Weights of a small mixture-of-experts language model, trained from scratch on English Wikipedia.
Size: 10 layers, width 256, vocabulary 8192.
Experts: 24 experts in each of 8 layers, 352 xIELU neurons an expert, 1 pick a token, a softmax router.
Training: 775M tokens, 3179 steps.
Below are experts of layer 4 (counted from 0) of a mixture-of-experts language model. Rows are named router (the router's row for the expert), up (a neuron's input weights, with its number), down (a neuron's output weights, with its number) and show model dimensions 0-255. Each number is 500 + 50 x the weight over its row's rms, rounded and kept within 0 to 999. Numbers have three digits each.
Before each expert's rows: a language model's description of what the expert responds to; "gets" lists some tokens that make up at least twice as much of what it gets as of all text. This comes from a sample of Wikipedia text that the model never trained on. Tokens count by the router's weight.

# expert 18
What it handles: Function words before objects. Articles, prepositions, that and -ing/-ed verb forms that introduce the next phrase, e.g. enrolled in, won the, edited by.
gets: " a", ",", "ing", " that", " of", " the"
router:474572547527471471467405524568530450457507435537581434564563517569449433569553462469557488553462463448425421488476417469492435530501435580497526463482514447564454455556496481451551488465585506428551510415469443465554474552475443539463583580442478509538558478560476459471539442436502457555543393572568439426550572493433452509506499461438509576447565520443536393474549450533536519478502514468543477563480560469504558488536457567580484562546492451535441452446492565560474513506597573512583438441541541551484421573553576472546503505521441519557543493448480555443460453476561565546437527550444487520585524433447445562509461394545460573570503544533544521560565541542511437514531439525568422567551559529440464503432455558454554466533505433531514454495563497479607435464560437
up3:448468598487396429531531488460553484519469513489541536460475491485508591495461486503452436542549498321481485464470468520357433481547534515573503469562515462428501476494471420518519469457519468534533539471489519510497447540440511517523475538463512493560575521470543436588421527518580524501542497426464509556504559528527591545466485481454451594681470536454508431530540569528466496530486508411499481478524481503528528507393513534619463476619569479515510523498546536471523464500526447586437594504474514493457499478448506441533600487532450551585462457413501390585537496367529633503488579474471511444464555522556603471442501591531521484493518494496496572467427504529517475505479550473516582430483495617521486538543624499531469487513526502564435479469474431531490442435568520
down3:506405435523440533507493517473467446466518478513520475474447568455537491567511520509533447529465418480511436491497514476612501436504427464488626461493492505507470435567498502526545429484615579440487566485506458634510512412439563567618526503496441469446585559431472488443505502498594590460493548576444522458544540518463487529500482482462500607484446549402444449533544509628518643513456522399479472583482512441619526420531514548569527445593540408465469524443569455550432488474409475532547506507550567385582548508518519456502594501576509522567486417425472429617490487488462496499473432569556470529503500493481477486499513443549521522478485496511451539375547514515517529553508419542456486463493428465503562523527473506540395449525482469487497493462488493538568528531541495

# expert 16
What it handles: Verbs and modal auxiliaries. Auxiliaries, copulas and adverbs in the predicate: be after could or might, is, was, eventually, subsequently, plus of and commas.
gets: ",", " is", " of", " was", " be", " for"
router:475575555531472472450401548574524449457506440535571441562559517571449424563557457477558484552459468463427419495486418462495436532495437564507523476486523451564447458554505466444550465451573504432550511414475446464541470557482442545465578572442489507536557475564467468474537455426504454559548397575570439416554565503434445523498489458445510579457566525435537411478548439524550518470512506465536462564476560455512553487535464572584481561552498454531444453445497568553467515501592572507580435441543535547472417566552568471553507515524442525559539492445493551444463448490564562555440530552445494515593518440449447571523462378536472559568491542526537517557571547548515444512533438534568415554542567532433451502428466560453549459540502434529490472500568500484608435465560441
up2:540434493530421536436496500453561428476490525499464498534387445477425531537491477547612394554518536428518502489540497495540464516420441494514540533488435489518518455462464523507531379572479542511564522511501526453610569467450506477537415401461538548520409602523599532467466577452410546526493505471505524574490553534493459586552539501458516381539425505470523510495449491533546432541575418549519562445529462493588456433482541560522406544483515503482468454530458580469474520429490545520516475567400435566474494521437450518505575494529515508576633433508479579570459484605486551537490534513502469454499500577542536433599500557426478526565484456529488478382485536422520508558550473497481536559573517528546470547445515511593520565477497551589515583492482506601433423504525410
down2:484512401528330503529540409478435577499533554503527483450579422472516523495561520458509518498547485486572512589446534499528540498524560507563540544531501527460503589578536538535638530531582581425512481367547517576571507562491482471495592539605475530516519553473572575454526453569475491496496516529475533552503484586406470582485546450443509606556451504520452490493450501481524504539409485437571475557495487580430547502584443587543488488574482476506559508490525522547453540487423494475582505492446511494538482479524435520497428498557539426522498467527424615495480516489473512468498475512514470445463512518550525550523545524470483514444513570611472488549458451507556598592476599609490494530497454468546589567470423500525582518456521557398512563580451376503478544510498563

# expert 19
What it handles: Words after known/such. "As", "like", "called" and "of" after known or classed, genus-name endings in species lists like Brachycerus, and verbs after a subject.
gets: " of", " as", "-", "|", " It", " their"
router:468578546531461471461395537563523448459502434541572441563567515565440435559555465473559478551456472452420417495471424458504430532500437570498531472488512446559456457555504465441549481464584495421552508406468439475545472546480447542462594563446467496535556475561472457479539447435506452558544394570567440433556571508433449524503481459445507576452569529442533397471554455526543510477511511469541462564483562458493549493543460575578470559541498454538453453445494565553473515508598572505576440451543543540487420575549574471552512515523443517559550492448488553446458439483563580541438538555445493515599529438439440565514457387540471566574497548524534510557564538542513429515532440536562424553538563525438464504437459566455544459537497430530504464490562510485609437473557444
up3:552513487487479497576504535376359490443516445502519423546540492512633508487514503471535458462479420480456517470528527529469491538508494490570436474481528547491550489522504431482438509511560510431643486478453463458458477414429502445507456499466536448550497472470517497617516425479559424438487501527550570509453508629478526493441496474485549519498471485460556533489511579598465376517506511448551546526580675537484528529519430532460371513496443437526591496491438436567463478540488498581575393477602530516577468520537491534579468453494331462441521446467408515502485480548374486553521478520457537448464548471563537452472429537553500452587606541524458467523513457512459514526524528458547450462466561549515496501560497457555439529473526576455472498511501548568525516484505456
down3:561563492516490455493601490517485554386492528454544486520514508583451473558451502447444463530440470437579528508422405477524467530468480514525554509491551504532515502495571432400502380459554450531523503548482430503525491509513537496474427457497524438404561592429530471613525532544506472533599542429489454491466522530559519511477578587542528513428418466381545551376508452557442538424504478489542550561517489421515478428466430529539504438524566559569498487473533516468541525528463389501440493481609465576583509512564497497497422538565484490465517504485441514513520461542460590515585606482562590463453499433490523517514574479463499400514457638557514514528479562497441541513517557541553539561417514412520551498449574441489444424382464484457465517597546470459515482523467551